From a checkpoint of a small mixture-of-experts model trained on Wikipedia.
Training: a variant of Muon for the experts, 7897 steps.
Below are experts of layer 2 (counted from 0) of a mixture-of-experts language model. Rows are named gate (a neuron's input weights, with its number), up (a neuron's input weights, with its number) and show model dimensions 0-191. Each number is 128 + 32 x the weight over its row's rms, rounded and kept within 0 to 255.
Before each expert's rows: a language model's description of what the expert responds to; "comes after" lists some tokens at least twice as common just before its tokens as in all text. This comes from a sample of Wikipedia text that the model never trained on. Tokens count by the router's weight.

# expert 50
Description: Coordinate digit groups
comes after: "| ", "′", "(", "°", ".", ": "
gate1 [158 130 107 120  96 157 137 161 118 101 166  93 178  99 177 185 137  90 105 106 108 163 112 151 140  86 110 106  99 132 136 128 112 165 186  92 151 129 142 139 109 158 149 142 109 171 153 197 117 119 128 122 103 112 133 149  82  40  87 126 176 177 106 169 149 117 117  88 160  81 107 138 122 146 128 152  56 122 115 157 128 120 119 172  74 135 144  94 158 148 121 140 166 166  60 148 113  71 133  91  91 144 152 150 137 100 129 117 118  50 116 132 138 164 109 148 144 134 112 161 114 117  94 104 132  94 126 251 113 167 137 116 169 184 214 144  92 128 117 164 147 118 144 110 161 203 115 166 155 114 140 116  70 132 124 108  78 145 134 127 149  60 117 158 192 126  69 133 161 110 131 127 150 153 142 144 112 119 140 129 118 139 124 166 113 101 153 119 188 151  90 180]
up1 [141 144 161 202 122 153 106 161 160 103  71  95 110 140 168 125 103 143 112  98 129 178  86 169 111 135 124 167 120 110  99 137  89  93 177  94  94 149 140 138 129 176 103 127 124 169  42 127 116 142 119 112 126 153 172 149 156  24  90 134 134 137 158 123 165 102 107 144 132 175 126  99  89 149 120 153 169 135 162 140 113 143 136 153 138 185 161 136 153  87 111 150 173 169 126 158 154 106  70 116  85 157 174 155 117  94 219 124 151 170 160 153 101 114  79 143 128  85  56 100  94 134 103 154 149 126 139  96 106 146 145 109  70 112  91 155 110 120  86 100 170 139 143 153 119  70 150  80 147 158 139  88  95 118 137 106  75  90 129 126  23 143 169 115 131 200  88 120 157  81 145 150  67 132 122 162 128 104 114 182 117  88 140 167 120  97 120 165 119 148  91  82]
gate2 [105 104 110  97 144 176 125 130 152  88  89 132 150 127  84  83 127 108 124  83 103 138  59 120 139 149 182 117 151 117 115 150 192 116 136 128 130 115 106 105  99 119 149 118 161  92  75 181  88 140  74  78  64 152 160 156 133  96 158 142  74 138 114  76 201 128 120 121 144  93 144  90 121 217  86 128 117 146 132 135 120 136  93 115 119  74 145 160  65 141  90 156 170 106 121 182 171 147 151 125 160 135 103 108 177 115  95 118  93  77 147 125 150 113 167 156 103 144 127 147  86 181 135 119 180 135  96 113 131 131  86  69 149 136 118 146 122 120 166 119 105 123 110 118  81 141 138 125 137 127 129 193 165 164 135  48 143 156  89 148 172 120 141  87 126 146 142  77  94  95 125 145 169  88  80 112 170 125 117 183 143 199 164 157  89 105 160  95  83 170 130 152]
up2 [ 85 157 108 128 139  66 161 146 138  98 151 113 125 208 110 116 126  87 127 217 132 173 147 180 152 112 156 124 157 108 122 117 121 153 147 147 122 186 171 186 112 154 110 131 107 146 131 149 199 123 108 127  80  83 166 117 112 120 185  67 100 166 126 125 173  92 126  96 101 140 201 120  64 120 140 127  57 133 162 115 119 159 104  97  71 128 137 153 114 111 153 111 134 169 205 114 114 130 160 140 132  96 113 142 175  79 154  71 102 145 126 109  68 112 144 115 135 110 148 101  84 112 132  95 162 102 144  56 128 136  73  93 154 174 114  90 102 158 178 110  79 148  98 153 110 205 122 117 135 114 130 191 130 106 110  82 120 138  87  85  90 105 128 157 167 123 114 180 139 112 159 102 143 122  95  99 153 120 138  54  93 129 171 114 155 164 166  68 123 151  73 152]

# expert 13
Description: Indefinite articles, quantifiers
comes after: "as ", ", ", "is ", "with ", "in ", "of "
gate2 [152 130  79 127  98 138 143 160  91 186 147 126  64 111 112 152 162 129 120 134 128 180 137 150 132 180 116 154 128 121 178 175 171 129 152 160 119 152 153  65 118 100 162 127  95 112  72 141 153 117  88 132 152 189 158 106 102 111 167  78 111  97 136 118 159 108  85 141 106 124 146 167  98 133  86 118 121 164 151 137 121 120  92 164 203 187 118  58 137  90 105 136 139 171 120 130 128  77 148 107 153  92 195  95 138 108  92 220 115 118 151 105 149 126  82  75 154 136 109 106 119 128 139 116  99 115  87 171 110 128 160 112 113 155  82 162 151 145  90 158 143 119 174 112 120 133 172 149 106 118 193 126  90 110 112 143  95 115 135 139 192 117  81 131  91 118 149 179 143 208 150 118 120  96 109  79 130 170 111 131 184 136 172  79  53 114  88 158 131  93 103 138]
up2 [110 203 141 108  90 153 109  53 143 155 127 130 138 119 109  65 114 153 116 126 123 128 106  94 151 172 159 128 122 159 142 193 202 104 115 124 149 142 145 138 131 183 139 147 117 142 155  82  84 163 134 134 116 104 154 102  96  50  46 103 163  96 186 170 152 105 115 127  96 103 104 149 110  85  88 162 119 110  81 164 185 147 110 120 127 153 197 129 114 116 150 127 125  87 123 113 109  84 107  83 167 117 171 144 142  94 120  72  70  97 150 106 127 127  89 168 141 114 151 171 122 105 125 174 145 133 143 160  90 136 152 143 139 119 111 119 111 170 187 115 168 112 176  95 108 137 117  97 116 141 118 123 123 139 127 191 167  86 162 125 179 161  92 104 130 151 100  97 160 126  87 116 131 152 100 146  61 159 109 160 106 153 190 218 129 140 153 123 116 119 145 190]
gate3 [107 157  97 156  99 137  65 112 166 131 100 138 148 105 132 142 103  79  85 106 150 125 114 164 165  87 111 119 139 120 195 112 133 123 126 139 133 101 169 158 116 174 155 121 148 161 130 135 149 156 153 125 145 124 161 127 123 159 118 153 104 112 167 130 137  87  98 183 143 132  80 175  90 101  94 120  62 147  51 120 191 125 168 151 172 108 144  89 143  87 139 139 122 176 142 161 156 114 100  75 129  84  98 117 125 194 140 153 138  77 158 154 138 127 121 120 117 161  91 121 108 134 149 143 124 126 164 120  51  96  93 183 169 184 107 126 136 158 105 124 136 104  67 106 111 106 138 184 138 197 105 153 100  84 114 151  71 165 113 106 158 154 119 164 189  74  73 139 131 141 159 117  48 140 120  81 180 117  91 115 183 206 163 188 160  86 136  56  86 131 121 101]
up3 [144  83 116 140 187 103 101 141 148 152 149 146 148  89 107 148  99 116 106 124 160 167  60  96 135  89 161 139  98 150 171  96 117  93 126 141 103  81  96 141 199  48 110 139  83 126  93  57 147 127 144 177 134 139 157 104 131  90 144 151  52  71 104 158 108 126 123 110 159  84 126 156 113 151 157  43 119  97 176 144 114 196 183 152 132 134 111 114 103 116 138 102 135 169 124  81 157 197  94 167 149 151 119 128 131 190 161 182 113  84 150 115 174 134 104 100 173 121 130 107 132 166 152 108 156 124 143 150 100 134 110 138  93 120 170 121 199 139 144 171  85  88 138 171 110 115 143 132  85 110 117 107 142  90  95 120 176 153 154 131 141 160 138 108  52 141 163  87  96  90  80 116 114 132 169 124 132 138 134 119 121 180 122  95 156 203 104 160 135 117 109 129]

# expert 8
Description: Word-initial letter pieces
comes after: "\"", "(", "a ", "and ", ": ", "- "
gate1 [111 147 120 110 133 117 173 102 106 158 162 149 160 141 128 183 129 137 159 120 184 151  86 143 135 119  77 118 171 121 116 138 144 197 112 129 152 110 117  86 118 104 156 121 117 122 125 132 128 108 116 115 137 182 146 117 162 134 155 141  93 125 145 116 132 160 135  90 136 128 174 112 159 148 144 166 116 136 135 131 150 104 140  95  68  98 128 143 129 115 100 129  95  98 139 190 109 131 120 139 114 115 141 181 195 110 149  80 121 120 100 156 172 127 170 124 186 155 163 167 167 106 156 130 185 106  93 122 138 145 141 185 160 182 132  89 229 156  94 106 118  91 101 129 138 123 162  76 166 116 163 182 136 151 122  95  94  82 151  94 140 175 140  84 127 106 136 106 126 156 113  99 154 171 182 142 146 100 137 126 163 102  70 130 197 144 109 129 164 114  90  61]
up1 [122 123 133 119 120 113  61 198 165  96 147 140 113  87 166 109  89 107  93 144 111 176  95 147 127 126 145 127 138 162 119 136 142  95 137 135 102  95 142 183 214 110 128  52 155 156 110 161 113 105 138 139  52 125 139 106 113 126 107 155 140 173 124 141 120 120 122 187 137 212 158 142 105  66 153 158 121 126 152  61 154 141  79 176 118  61 183 144 170 117 115 159  91  83 124 129 172 105 103  87  87  71 146 116 115 163  81 158 137  91 102 131 176  63 132 151 132 156 159 180 122 153 107  57 145  96  77 155 121 131 124 102  90 127 124 149 135 150 135 163 126  80  95 152 130 153  56 135  61 156 126 161 109 172 163 126 160 189 161 146 118 111  67  94 174 125 110 187 157 162 132 113 124  89 188 139 116  95 132 144 124 103 115 136 122 148 126 143 148 131 170 146]
gate2 [113 183 144  96 181 153 132  80 135 122 150 100 137  90 116 151 147 185 135  73  94 111 144  99  86 108 141 133 140 165 151 165 149 134 173 112 157 110 101 131  82 132 172 154 167 131 143  89  92 134 101 100 133 101 154 156 107  95 148  66 168 200 109  90 120  99 212 102 140 146 154 195 126 144 168  83  82 139 133  75  45 157  80 172 124 170  93  94 100 136  72 121 129 130 130  99 254 152 150 154 127 167  91 141 113 104 105  80  75 151 118 119 116 152 140 113 129 150 103 119 176 157 173 153  87 128 149 107  93 125  99 150 176 125 110 106  92 106 160 103 160 139 105 187 107 149 104  81 125 113 107 120 141 145 142 156 165 116 134 137 106 111 184 139  99 202 136  93 105 148  92 165 135  71  88 183 145 116  91 171 157 113  94 164 107 116 103 108 128 141 124 143]
up2 [136 165 154 110 114 119 130 152 144 115 127 117 163 170  82  56 185 119 198 129 137 210  83 164 116 140 174 103 135 230  97 122 162  89 177 116 139 114 139 134 185 131 136 204 160 119  96  65 148 123 180 113 120 106 144 130  49 151 173 100 160 151  91 142 142  95 107  82 136 186 114 164 150 111 109 123 121  62 105 108 143 145 123 193 171 135  86 144  88  74 125  87 145 133  91 123 140 128 152 140 171 104  94 177 191 144 105 143 129 193 102 129 131 153 145 179  88 162 135  98 151 148 132 127 122  98 129 117  98  90  95  70 104 119  76  95 123 101 216 140 155 106 165 111 197 128 115 101 184 132 150 102 101 140 172 114 155 121 140 186 115 133 112 123 156 151 150 168  93 137 130 172 153 113  77 108  97  77  86 140  84  92 141 180  95  66  79 184 124 179 134 111]

# expert 45
Description: Digits in results
comes after: "| ", "; ", "–", "1", ".", "("
gate1 [110 158 192 180 149 188 164 150 125 109 170 108 144  91 151  80  88 142 148 123 103 104 175 141 103  95 109 212 159 172 129 131 110 141  90  74  75 160  85 136 137 132 149 188 159  84 144 178 148  92 155 148 140 182  95 177 130 130 129 107  94 105 151 161 163 112  82  96 102  95  68 126 126 100 150  65 123 115 118 171 163 110 124 111 156 159 134  47 172 142 112 133 111 106 111 186 107  94 104 143  76 154  84 113 127 171 101 150 124 122 128 128 159 143 147 109 171 185 100 167 132 142 116 161 110 177 157 131 153 127 133 130 151 185 110 139 110 181 109 102  96  61 168 165 150 116 144 136 161 128 104  91 124 197 127 135 119 161 144 148 109 160 146 121  87 120 121 156 107 101 107 139 149 143 153  96 165 152 120 147 101  99 116 135  98 129  97 175 123 102  94  68]
up1 [129  89  89  94 139 128 156 120 138 103 150 106 161 109  60 161 128 139  65  91 153 148 142 100 129 168 179 147 109 108 145 131 122 117  90  99 101 128 122 126 183 117 133 143 100 164 143 147 140  98 140 130 149  68 106 163 203 138  85 107 101 165  80 116 134 155 101 186 108  78 136 137 131 108 109 124  82 142 141 196 133 167 152 158 162  84 109  85  87 107 123 176 130 121 142 126 172 123 128 135 120 129 132 109  82  63 129 138 159 165 136 160 109 104  90  89  73 135  86 121 105 145 142 107 139  73 125 199 150 168 155 124 139 152  49 149 183 147 121 132 127 127  90 156 195 125 120  73 129  84 137 116  98 108 132 212 190 159  76 145 148 121 108  74 160  94 153 145 182 140 115 152 135  51 139 109 126 141 108 126 150 111 143 132  90 160  89  67  94 140 197 109]
gate2 [130 140 118 113  57  89 101 138 164  91 172  92 121 112  90 124 107 133 126  76 156 131 137 138 110 178 136 130 136  68 110 171  85 116 108 185 120 122 123 109 199 111 129 133 168 142 110 155 145 105  96  82 105 102 145 146 135  87 100  76 152  65 111 151 144  93 104 155 164 137 155 157 124 158 143 131 101 146  90 138 125 166 158 128  78 159  93  94 132 132 182  74 117 148 177 104 148 108 124 124 163 155 125 108 114 138 121 141 190 175 148  97 121 108 123 112 183 146 142 151 150  86  64  92 112 106  81 195  85 147 158 125 190 150 117 120  95 156 140 146  77 135 110 130 126  93 178  96 151 175 170  96 123 101 132 166 134 158 142 112  84 136  67 153 202 162 134 150 108 147 151 122 155 120 196 134 110  98 138  87 150 117 199 173  67 118 109 143 203 107 110 138]
up2 [150 140 170 115 184  76 118 125 143 115 138  73 138 150 155 123 133 166 142 168 107 114 133  71  90 108  78 135 143  87 165 113 122 150 136 142 113 181  92 120  90 141 155 158 144 168 140 132 118 135 173 127 153 162 203 103  95 117 133 144  93  83 118 126 137 139 146  83 144  98 136  85 184 134 196 146 192 129 175 133 197 168 139 154 178  88  93 132 104 187 102 158 159 150 104 175 183 105  94 117 137  79 163  84 103  98 109 131 108 121 116 132 114 140 101 106  97 107 142 146  39 185 137 132 154  77 147 110 131 103  77 152 169 149 124  88 134  94  91 120  97  95 195 198 110 105 107  80 149 107  73 142 121 200 121  66  74 167 182 141 134 141 122  95 131 147 114 196 158 109  95 133 109 131  90 139 117 166 163 164 167 145 110 141  96 182 132 117 177 170 171 104]

# expert 34
Description: Determiners and possessives
comes after: "of ", "in ", "'", "to ", "for ", ". "
gate2 [183 156 128 137 129 154  78 150 109 189 122 161 107 146 153 149 105 168 137 100 133 111 143 146 149 114  73 164 153 130 137 151 175  98 135 175 113 126 158 117 138 106 100 153 138 165 147 119 122 147 198 123  42  81 111 111 116 122 152 146 100  93 127 145 107 160 152 122 125 138 139 126 141 103 109 149 176 127  95 128 125 110 178 138  81 110 152 129 145 125 194 116 109 207 140  72 120 117 145  68  90 191  75 112  98 135 116  95 128 104 150  76 124 132 142 178  99 146 112 122  88 166  86 142 171 114 134 144 140 190 109 167 127 120 113 175 117  65 204 142 144  91 104 106 139  65 145 133 170 102 129  77  90 147 131 138  85 169 146 171 139 115  61  98 137 112  92  76 136 135  73 117 145 144 179  86 158 180 120 116  92 109 117 117 139 148 118 113  96  82 143 196]
up2 [138 145 143 113  89 123 172 160 134 169  81 127 126 112 135 125 128 152 126  94 109 162 115 126 122 172 126 114  77 107 131 150 150  63 159 198 109 163 115  93 148 167 149 105 126 157 134 108 123 107 100 148 131 101 115 135 150 158 156 122 136  60 140 112  69 119 174  49  92 116  98 156 120 122 140 140 107  72 124 169  95 178 134 159 109 106 106 111 163 177 110 213 150 173 114 160 158 172 141 161 103 126 137 157  92 113 118 127 129 112 141 185 143 151  69 105 148 111 142  79 110 126  93 105 161 143 157 152 195 165  82 139 143 151 129  73 134 102 166 119 141  98 122 169 113  64 103 117 126 103  84  52 124 130 149  94 146 129 116 143 178 143 137 107 110 161 147 148 134  73  99 158 177 103  64 148 125 140 208 118  45  72 133 145 103  93 181 143 161 123 130 170]
gate3 [ 79 133 103 154 140  87 100 137 129 112 118 149 200 118 139  99  89 111  89 176 153 122 133 119 111 123 108 144 110 117 100 128 174 169 118 170  84 112 147 110 147  97 153 134 116  64 143 129  96 180 146  91 170 134 200 106 102 121 154 165 102 155  92 122 152  72 140 123 110 100  97 134 140 135 166 152 128 117 128 136 187 148 125 188 182 165  72 147  58  36  78 124 156 149  92 178 170 122  66 157 171 104  80 122 184 155 107 147 122  99  97 106  98 103 185 141 145  85 102 118 119 161  45 153  95  89 159 124 149 134 198 137  39 129 111 147 137 143 145 199 240  89 163 109 131  99 109 121 121 141  52 158  92 146 159  92  65 144 138 117 130 133 119 160 101 150 109 190 128 147 138 142 124 154  97 110 132 166 147 149  69 113 166 143 164  78 125 134  72 142  75 174]
up3 [136 149 159 121 160  86 166 122 107 127 127  65 134 116 139 147 109  98 110 161 147 137 161 154 103 131 126 105 151 102 120 134 112 114 135 139  69 113 188 119 141 140 159 134  90 159 108 147  67 135 150 101 138 168 161 111  91 133 144 173 156 117  98  90 158  72 157 139  96  89 127 115 120 150 141 165 134 150 127 134 141 121 103 134 112 108 175 221 103 144 133  43 141  79  42 120  83 135 112 181 164 102  96 112 181 123 155 104 116 146 150  74 137  83 116 134  92 106 130 184  31  84  50  91 176 174 142  98  96 118 159 138 139  58 121 166 166 127 120 104 116 184 134 155 179 125 126  88 140 151 104 166 127 126 101 112 134  83 117 118 126 117 206 135 100 160  89  94 111 174 141 116 106 138  98 133 118 106 137  90 113  90 141 153 139 214 107  94 134 109 117 163]

# expert 55
Description: Capitalized name fragments
comes after: "the ", ", ", "and ", "- ", "\"", "of "
gate1 [178 108 184  80 113 105 153 114 159 120 170 117  91 173  81  74  96  80 149  87 115 171 152 137 161  96 139 190 154 114 108 149 162 141 100 134 125 151 139 195 123 114  93  97 145 103 149 132 142 165 193 156 127 117 104 159 116 189 116 147 136 105 110  72 101 123 149 145 178 135 151 123 191  93 170 135 123 189 132  93 155  88 145 127  63 128 171 139 115 197 102 132 155 121 114 151 163  84 118 171 211 140 177  76 162 194 146 142 115 134 175  92 121 141 137 121  41 114  84 123 111 145 103 151 116  77  73 184  81 167 145  92 105 148 137 157 127 113 129 155 123  46 153 116  91 160 117  63 100 128 127 151 157 147 149 103 115 160 128  93 110 148 163 143 189 106 141  94 150 177 123 110 144  78 108 154  86 150 139 136 122 163 165 168 209 149 103 122 101 142  83 144]
up1 [140 164 100  91  93 132 122  89 144 106 174 128 102  87 141 154  79 174 120 152  70 106 142  75 148 104 135 186 154 125 126 177  80 100 133 141 114 135 126 144 159 138 124 127 135 144 105 107 127 122  87 111  96 146 108 129  61 129 107 149 121 151 183 108 110 144 132 151 123 136 142 145  84 148 133  69 137 163 216 111  83 114  85 113  95 170 123 139 130 129 173 198 137 111 236  68 104 175 104  74 179 138 149 145 123 140 113 130 114 166 135 153 120  93 143 108 108 147 167  92 155 154 106 112 108 169 205 119 145 115  42 139 112 104 174 132 129  78 144 150 108 107 186 111 135 194 121 195 180 146  64 132 134 185 101  80 118  94 127  80 108 147 147  98  87 151 197 147 129 167  88 145 100 109 126 139 137  79  92 167 165 132 201 113  62 125 111 126 116 152  95  79]
gate2 [182 138 106 100 125  56 167 104 131  93 139 141 105 163 116 126 166  49  98  70 135  73  91 113 113 111 122 194 120 121 123 109 140 106 174 164 105 109  90 173 168 131 172 115 121 128 167 106 121 191 127  95 173  99 128  98 108 135 116 209 104 126  87 131 142 144 162 147 118 130 176 120 183 117 152 105 166 180 141 139  91 120  89 145  98 150 118 165 132 165  74  97 108 163 130 127 106 179 111 166  97  77 124 127 177 107 127  52 112 128 101 143 184 131 134 161 145 110 134 138 137 128 190 141 170 110 120 161 153 127 198  76 120  60 120 149 166 157 126 142  98 201 178 119 143 135 156 114 189 143 130 100 152 108  94 119 100 103 121 143 122 127 105  92 169  86 158 124 121 100  72 140 129 108 106 136 100 136  96 136 141 117 104 171 125 153 143 116 157 102 149 156]
up2 [ 70 141 145 185 122  77 144 106 143 191 159 126 141 148  58 109 166  60  95 144 129 143 129 142 164 176  70  99 150  79 135 150 115 110  76  91 100 142 116 103  83 109 139 129 132 112 127 173 136 131 101 192  99 146 134  92 143 202 125 173 116  66 198  81 100 145 110 159 119 168  98  88 119  81 153  68 173 182 118 185 171  68 110 149 162 138 143  75 138 140 130  90 137 110 159 134 135 120  50 133 120 132  92 101 168  63 193 153  78 138 173 199 124  85 188  97 116 156 161 105 110 135 123 142  97 148 117 145 111 155 143 119 170 135 147 140 132 175 165 108 141  90 156 135 177 100 113 140 168  86 183 156 150 150 127  83 112 136 171 108 119 125  93 141 112 126  90  45 151 121 103 169 111 101 100 116 124 108  92 143  99 137 192 112  81 132 173 162 111 138 106 130]

# expert 19
Description: Word-initial fragments, prefixes
comes after: "the ", "a ", "and ", "s ", "his ", "an "
gate1 [203 101 205  80 108  98 128 136 117 179 118 124  98  50 146 113  79 146 141 131  99 119 128  83  94 165 152 115  84 118 128 124 180 141 185 124 158 131 205 144 111 145 134 157 120 106 141 141 141  80 171  87  98 176 103 111 114 137 114 154 141  91 116  99 135 157 187 153 112 167 144 126 131 183 144 125 130 163 132 149  78 146 114 182 143 148 139  76 125 152 110 202 205 124 119  59 125 121  90 159  85 136 114 114  98  97  86 199 122 179 138 165 164 103 224  92 142 150 129 123 160 170 174 179 145  92 116 126 105 113 104 130  95 152 152 125 110 125 129 110  93  74  84 155 142 152 148 131 133 156 182 138 107 141 121 116 114  96 115 175  70 140 136 123 125 158 142 134 127  93 156  95 109  40 159 118 108 127  96 138 116 101  90 111  99 100 137 118  47 160  85 130]
up1 [152 126  78 124 116 159 146  89 163 138 154 166 136  97  89 159 128 106  95 106 138 102 156 131 114  94 117  85 122 101 117 132 162 125  99 134 162  78 138 109 104 129 115  64 140 131 131 148 135 102 134  94 166 121 134 139 101  90  57 128 121 129 144 151  82 153 102 176  94 146 198 131 144 164 129 158 102 154 108 116 101 174 174  93 102 111 155 131 157 106  78 114 128 108 156 115 167 101 201 217 117 118 111 114 111 153  89 107 123 117  65 177 148 132 129  86 213 175 136 118 152 147 113 192 135 147 124 120 111 113 101 114 129 109 118  69  95 117 155  81 101 117  95 134 159 132 110 211 154 153  66 103 120 147 167 122  95  87 153 121 170 135 135 187 118 142  53 123 126 130 161 100 118  96 162 166 168 178 177 176 140 147  77  96  61 153 125 155 130 131 178  85]
gate2 [166 152 133 144  84 112 111 120  76 144 136 111  87 131 134 102 179 119 118 125  95 112 128 109 127 168 102  93 150 127 100 134 133  86 129 102 111 133 107 154  55 124  67 126 106 159 205  90 161 172 103 121  95 117 100 165 166 155 160 119 195 112 192 114 125  90 111 145 119 127 105 129 134 127 130 116 136 127 138 128 122  93 125  88  89 187 191 103 145 159 107 135 167 153 179 121  98 126 105 128 154 154 118 106 116 114 117 149  81 115 116 116 127 162 154 131 146 149 135 170 108  99 147 202 127 218 133 186 140 104 148  50 155 170 151 147 112 171 135  72 109 132  83 187 176 158 160 115 128 155 155 155 198  94 100 100 100 116 131  88 128 169 175 134 119 106  85  68 137 138 144 158  79 119 115 132 140 164 141 165 123 148  90  72 185 128  85 111 126 160  81 177]
up2 [125  78 149 124 156  70 109 172 141 133 105 173 120 128 108 112 133  77  84 160 116 147 134 180  78  71 112 116 161  92  99 140 142 101 162  91 107 103 128  86  79 124  62 121 169 139 184  80  95  90 106 139  79  91 155 168 150 116 136 104 106 117 156 112 141 136 117  70 130  98 105 169 162  93 124 120 172 117 124 145 187 105  97 125 159 139 141 128 108 190 102 110 142 111 141 165 103 161 159 131 122 102 126 131 167 113 122 170 146 118 165 148  98  98 135 121 103 166 154 139 105 183 130 145 151  89  97 145 153  87 116 178 157 211 149 140 176 146 109 134 156  94 125 133 120 138 118 136 127 121 124 185 136 157 145 121 144 163 160 104 161 112 152  99 138  78  52  86 184 138  97 128 123 101  87 200 119 146  97 175 128 141 158  91  73 154 206 116 196 138 135 138]